config = dict(
    n_experts=64,
    d_expert=64,
    hidden_act='swiglu',
    routed_scale=1.0,
    balance_loss=0.000481,
    init_std_router=0.0171,
    learning_rate=0.00559,
    beta1=0.95,
    dataset='wikipedia_en',
)
Below are experts of layer 3 (counted from 0) of a mixture-of-experts language model. Rows are named router (the router's row for the expert), gate (a neuron's input weights, with its number), up (a neuron's input weights, with its number), down (a neuron's output weights, with its number) and show model dimensions 0-95. Each number is 500 + 40 x the weight over its row's rms, rounded and kept within 0 to 999. Numbers have three digits each.
Before each expert's rows: "comes before" lists some tokens at least twice as common just after its tokens as in all text; "comes after" lists some tokens at least twice as common just before its tokens as in all text. This comes from a sample of Wikipedia text that the model never trained on. Tokens count by the router's weight.

# expert 20
comes before: "| ", " ", "|", "0 ", "1", "0"
comes after: "| ", " ", "\n", ") ", "0 ", "1 "
router:531441467521452518508441473500519493475498502548410466544578515510476485499462534588505428503535528531494483527561478557525518441546467566440554522517509499485523470517483504514483488471523476506480561447465469453551494423468526516505578543501528533536499444437498533473518492521483520465
gate0:501515526494444500471518494512470466438566502426557509507512479554486511420433530452495485528511477503531518512475515476517558506491534491485471441517510538489448522513450530477383531485451488573483526506427465499493485492498488497472548522451517540450484542429530460462564490538528467506
up0:565454508454482486529544583488533600602458414528530492493476546476526459546557439509474475455534483500520504414474472482430456496571492524561574501472476423508506455449520407525543483435531521473428564496639556476491552494506524519468481519470476481525580588513420558481435505463506526499
down0:506506469463545542442444494480555525509504551467425550473500513467455504443479460447567513502522479477479553451505496533490556542538515560495472444509489480484460451537524455523447423440492595521453527428575431509551586468481505432515537467421561502462581500518537538456481496454497539517
gate1:543528505481552461443472576547484488450493412498485446522486424520510535475404494498519386461478510521463472519449527544495448466420490421501495509500554500470564582459473522498501556555489537544428549476512427450513505504470536518596453560544499538558506525546542493518500443559529553469
up1:436443505538506494508526443467560482544541550516511457452572526501456544477556529467503506554463439508526505501538438509505551525569521589500435472478483520502426543525504480529501475543493470482552495574464504567466461488521489561435513443439543477415425495436492479457509532454481476572
down1:486545529487468557527504439529549478414508471527539501493506522629451499541499469504454481493467555496630517506550468503531464495476406528567518438500493491486540513429488438468450563574463492536486486525519525461495521446435521485496464544504480488523517558440458499527565534517444506461
gate2:524450475481489453448516513528565491514536495506435538517511534531460509529531507532506511403487535466511496449505524438510455509543485530433438483531530511486490530521469513482431472526464604632481507513446561575468490429495467521556513469498511470513469505479502459516547462534460421477
up2:504543527437496561571503514456446522474496507511559519510487478496533514446463534499494530594554488521430500525515464587477569564463521497514544513495466511526451454514484491513568502444441446394540496503530454468548540555540526459498499474459498498490468480505451546473478501465569564549
down2:457451490508447469489486480516537538484526536520500480497487523659516427508573525523546473528541598442419525503429480569500501531502537442472497473393519515559538531572501565527496491460490513463530465459547464481412558489498491529443480550541494548507461485478460559475513535424508516482
gate3:554518561532484455470457441550488496480513485506568557542505486561464516504456489576497519525497454552530499421470509450498400466445537484497481475481537494526539458463440483504454499552490460479469555489567433543478439535438566497500503464557481519532469471539459466406538472451542475496
up3:485506457442526474504565549465512519554551537481492518537520477495505528507544471532506537476495455444499452552499496508456547534537504525549519517515527498567518540551452516493471498480513492484490372469512560532577545434492489492524493606506397541464543487424531474555467538472465522456
down3:472570536452506473513545394458515549450547480465550546518498457509522516481558508371454542474579519465480473432510492550520425524452560491487473468533518555501501464559552508504470504435553488449485510494500526511468501495529494453458511582465447491512479474438493553540526476551544549468
gate4:531499526506545537502496562554509551487459487478478517500557540548497454556467446525497433532494486446408419498452527489483510545465586394447518465512447459506528445486517468503485480520524439501431527481526509538533523480487557532578476529455465520415493486519519465550444505457491611477
up4:501521484444537509536507463566490498506514562590471506536535498428471603481453484505603526506512506572489597438510510589501556499512447513546521542544474484519486570483419488494507526471531512566520479502447540538520499450500420490515558459474467476559542540533543535536496495556499451537
down4:501453529470527526538510473482496517499459465472512482494509534548506540491498560503540472504528546477508490498447548502499477456559485501501500479602508499455425520525435559457483523473486532431546495538566562413555496468487433521502546500535512445491436489550564491592522513477576439429
gate5:412490453483502431498464503509516501437488581513454492511488550541455560512470566525538445485544514513478508458570538534520524499547502546537560492503509403541509551460500504486511475496485489546548482486458518443566412499478513500439463487523537440560479458522475480502470507527531498429
up5:572524503472495576485541467552480507476491445561564463479495545505568366535511462500486537517490474460559532516494488473551513551512530444505447521562487597484476514485514468448467493535495501410478548465528538474501539492487523534562528509464570535534486524532489534468455506549479486503
down5:541451429492482561484510462426481560440565535532548497517480510507534513533434498497558500479499517495574591424516498429530534491511443543515526492481502464516518525549560546530518513460429487489470463521526515531503434456481415495369485480481503508561475416503486458513565499514545486501
gate6:606446511539454491513433536486486532458540451447457509598501537525524473562517514542489463460494524531476441501528464460449486446406528508502516467512565490459475507502527456487437465523547441474506554455479544488476516482439473554550552524512524571508541490449456503534446547523476449537
up6:364591479450498467527498518534519460493519506522474456420516447469481581450487443519492563495510491461472546474461511528540484530560458413505521515477500520547561470553523517500525590455504528480473518542554454513492528459508568492450455481512470503498448543497527477434537475468529501521
down6:515528562414500501495484563536504480527454540492557489495527493489554471413580529486476518496527470539537494510482502465530503539523511452483546553535554464518404523538471487533494541504552521515512564521491489497514569456540476590558456438525491589484466494436608487461499475561539476516

# expert 33
comes before: "- ", "| ", "\n", "\n\n", " ", ": "
comes after: "|", "\n", "\n\n", ")", " ", "=="
router:494457500513519593469458501540537509456491514538530528510552446542571435419536508578440484497549454534523524487523492557504477445492513539454521529534589511459462506500586514488489498472532482477532518484496475485477465497511573466527600527534449468591521429477429526449467474538525521550
gate0:474438505446515504455485581525409538522508386483497486496456495548485445422541464534567496529519393495555547412480468528530454467498518582482536505477480511469505476442525530488428452515502471493553561488501525505467441463583489582484413573457514551479552493513438529515489437451543482533
up0:419513463496482492511456494508528453498491450466482490528438483468513485492537490488497436490444438525548450520508560474528455502464525546503538525484441568574525536456581537511534453434481483522429452476495459526458546520533527482575479522534474522539527530510503484494570448556482514551
down0:523563539502439496472480526425458482517551443460498512459497464507512504433480573482399438508398511479473501491473506458563478543464474543450463523504452556471547449531548459473386601536511509543465538545444457565480520527547501489441431464401481466516466448513474480460535493554432493528
gate1:496459486584516471515503513500521500470552500537499503490511429554487516483531443503503582574506538495436464425523561467498465543511554582512469580517529533507565500547529577446475525537491523464485461570498528550528534546462480466545475484515486544521524449473522567496447468513553513525
up1:479472476556518444532529466485501520469530482541485514518497444565486531503516462530539573584556518499437496455500546465529501522507559571501475551546512549494554526550524579503546545533475519433515447558493533503563525548482491474534475490533471573508521448447548561468415430470554556530
down1:482495512515562525567455520487547476459477578513496509458547421490468491536521505504484496468460470528570519512529494473494560536471582535532484525530599517539467424473410560481550519538465537548522523494429474503468477468546488449501523453509456574464556499545463508479528393433419562492
gate2:578531427468475559516524542573488534600537528557508553425440570510473467419494499511433488517445531434462523460526553565533450463485472489549530442520499496549555517488576513561506476452555569474449469517522501545483433523503543529499554495483474477496516506500454527501494508544567512493
up2:445515499520512569465611532495560580517443538478389482511521497476552530506510500522556448506466489488501499524480510516448464515462529476489454473422555508530537528564515535553534447536496487524453549473560503439532500505494499490541495550506504463472587489513548497485533418493594457503
down2:521489514473494530535487484519475507442515609493508485494464491418537528520476515422505511377523525486522517511489502562540480545468499502547442576455497487489479536519507512461434511456534448502573522513525493480449503496482427517494495513451565505501510502452560464591525479511480511483
gate3:535507475528469438519464600546476516568438540450436502478492545500495567500498520490475539509479489489540520521490479485501515511486471554452445544517470468507503556494512465495516567485492536461409504468548480487512462504491472471457552456533545522501463496412534433505501515451496489525
up3:496610501494563413466496410469551443488448496530535507548513519494449483484457554484509495425534553537463478481476507511469547477500556548419442486479497460506542492534483448550484461519374434533467505412526526561518510525481471469492439498427492513470557502498471452510489498476493479466
down3:509506545460501501532499449462479484486449505476459470568540454431481514449557442452474473419575499469452517535471518516459501493516487522521475465454515490553451439508443493503545487439482547498500487431489424505537589503621502475435495555501529548407477481553451526549423571459529489545
gate4:506515539526488572504498477589541522519506481534516549478472432526511448528469484491522438433487484519481481532520495532532586445477566497555507512493536503498538556514506510581462503492519498488476492491533508548504553520539566441430642501509518510557520473492477515486419544511535508517
up4:479475477523525473537443477444474477506488500419519451486536525494590521483470488491498499536566509461521495539488502506576433569509450551498485452496460491494453466465496432451482498491430470476583458429452494495469419521500479535527510546558481504435470622448482464446608562465514500464
down4:545481560572522540530552522478505517480490527575529490457497533624521580479443566483518507488468459461497493508489503502436482536549440535598526463466481508507528469602595505475512455515503527477458545474526506464454507460483498449481490497499500507489547554461446481517507519535461497497
gate5:495523471471474468390501456543590462473520492485562543481494482511481471537451491494515444533459489454549564440483505508458545465519570491511470513488596538559519485470477551482457448523443443506530558480490434572516490457460529622538470567433533556518461471505450525472546517504523581549
up5:517473500532536555497492484511512487471561555494546509553523541504506565533475505584529514500496506492482562535495535519494508493447512499497572473517526492538472464482514412477449527533348510535600504496478498542455518499433476475527537507478429531499523538564532564461502481452481523504
down5:477426526491521497538513516429526464460517437515581455490531541439509549505497467461562520491460550480538479525499560500569517489498501436559478516491495474466524495491508544578441427546529517472442383521424487512496502535512494465529501495473509518430484533457479468464599547453487528473
gate6:501481496483449523522512488520508524484506525516554512506485537494443433497454535561473470483488504473555514474567458583582553445592567463502488528414501484471438478533532484433530510571497535450512477485511490503508524508523480465416474491502437532525481531560516511443534535537531509500
up6:504478464530491504470457484460529518496512588489446510510440525525444420465512553600513564512499459480542481482465525534558483510502524479542506449459496470490406474492494490400514523535517552539577522474508481482512515502532509453466477578502484538598469524557509543492555540468453521531
down6:544529507582528488492488478546491473530463464485501473492572504521532465533498562586511538412530521536536586524477565488510453494566577537517487444432520547514545511553468508504503521542515456542508500481453519489506546457489556458503493527525461529419455456531459532429472480557457510532

# expert 45
comes before: "| ", "|", " ", "\n", "- ", "0 "
comes after: "| ", " ", "0 ", ") ", "1 ", "2 "
router:500474424539513469461466480549495449510511515547500478554474508508533492429519550602495447504537527552472447522527504523545450484498437519412576518552453534473550544500489504550519462499555480506530549427497517449489471482515540535452500543527501452553516489493505571485543460535461491508
gate0:438466428517516416499542521616478435486479491518532485550538446561520530446489467491524477571454516517490491447502492480508519478558464519452451469467508496391513534558459590513550488510577473527474568519529483472514533508564504459497468476437434463474484518507491452495541493505557540469
up0:552427531496445576525445417591556456439458497469492509442452508511472504466512491474463491468502480491497501493514514472482441532525501454399466453554443567459494484496482524505453412520519468478456486489534567532511519493441407462509486515426492521550505459508504482440482517503604503545
down0:462444507432416528531516561513497506515521556436493402520541535569509549483501447502473376493483562475568475468505460485445444502545574506453600474539548593438505493598470465503432564482500521521479482592498511442514467494547430534476508501491513452492520544485465562462496515492504500464
gate1:540462525512539498503479494540420479527483466494454486542501467560517505503495520566503514535526402530457480605434461521540498509493461480488494535486552466511529500438521461472446494473529458560493525573502449461509435502554460518480469558537518536480506530509512473502559501510465482485
up1:540538455557501455479510497476526511529564488464484555481513479504544470466529506503507550463512517494590492485497541537522497533471518527570401505481454507527446557420524489447475520484452554525456527556516507535528461463461526525504547485588497480433454529422507482490538480484488416506
down1:497476488524492541488509511495572506486559473529473564474494506589450470511509551420493508474457494538485513520486579468589432470518488523514500464530496526500523454503533569537495518485489441559544487533496558437532470475476526466539497526511487460531484558534507489524510467432527458546
gate2:424583545564451529517501511525509456512462469466554549545468569560577585544527471493464474491521553493503523453511511500518551525516555530422450512486438498473448476528529463488463563476466493599503455507504554531496474421530503511541428497463538474530494463458549497457498450511470543456
up2:566469522472530435532549442503546533429537498511454458429529436493495435515472488520497516443478484469542454576491504518484455454535502512579560473515560519531560510443521534471487463514584521481537564490549492470464493544534480502516548506556502511516530521510451499549504508502566497535
down2:523545492549495496511506417496585489548483538484500451529505556553515477513514577549505500598516513459484524488512499469522400486454448521482572530471501459496464564568497483554519555525431469458527512503545556515510597528467491561529503507551465435483547496585443471567464512509530550501
gate3:487469521490484473545494519473505449512551548529435508486447475539476552411552489501485487470588527474580459536558494476528507448555494478461483516517537498458598468444430546537451537459484434525504503546551517448507414500498529565502552498441470500556510545515542431551471431503490418513
up3:495525526474504464541521533453523447553497496530455538525480468495476520452544510505473413493562531516499493549541502510525514419528492521516481503485486458461545508474531542530498497474484391476493452558534470457488403491500542461504537477464469459526480482548496466551485427466502406581
down3:505589444526482489578512560470562496485446442462468492528428516419477521538467502586524470486440548529550510455488434499478443556515490530470531486518500481520425498508604420542554499487509499531487447453379489539521523529534384478477496447590521502463554555404472498455511561530501475505
gate4:465484507517564505467541530503522540450541477537535541457514469530521464518534516515528487498466499509539531497474515451466492590503503490506505533494506496528556440506493447514477566434474509503494517458528492454532559454468497513490585461508494508515560439525541548521552500485505497465
up4:501540466485421482550443458506498473503518500458496454496487505522524469452489454466468566569486472524473467484484555542555499426514455471418474453525513489484454530518487487515467506507596557514451503494515546525460450536531506497563430514462526477485481558500479433507448461517510492553
down4:489476507442492501529536492481502515522471542484448438465551524478450550554453409489536467413554476541473533474514628476522539468482447517466511476458487483476492459516530498446525549539555513533474434505520583500564506470494543500444401566449452464509465524490572521463490496597529576497
gate5:550486450498481475474479590497464486487502474512537422595482505525479543457490529596512497451517527487508497445499499444532521512507492538465426494461513537528514465518508443490478501504485577546508508504475521478532529469503486504579505494574469519503490475511457595577454432574438555504
up5:529602573454530465389530477548502465487443537470516590430496505486489507511577470457491466548530478550508536555434407515431517516490499522499585551553407409436420467523548525550488483504551455493486488451510563503510541562570458536525569489477467507536480460493492432473512581441512509504
down5:495543536509489523536539505527482463519471509516483523507526564714536542498407394485520490482531476475533509485537553521503532484417425529443478588473496515530494476515515447433484443459524469516460524466474520551490516508486539598533535467539468489493418486437563482473501517510521501493
gate6:590462525531572495480480507439439462537437475471599543443527505562550474511541491571521494485459560535541473491504479473488514448451515486512538513543469475413514447491526497542480489478556391544490498483480488572557495481416488522540502514552478503552493456533493472520476522498433415530
up6:597469510529589462450535504467449487466451540488532578414518483538494499487502528550500473548508524497506491515541505490489528508413499491534531473518468486400457460442529472523508547452560441511521479450408569550572487488514453549506485546533482455531502451592504429522542521520480393492
down6:484494570473581550436506524503467478498506469481468505438475467438513464439433543508497511549466498494499475497488518504518493460437551472536411535492525539536514489478458515456473531516433536482480463495491534529539538492463478543467488564485516442437511415490466511461497482539499462476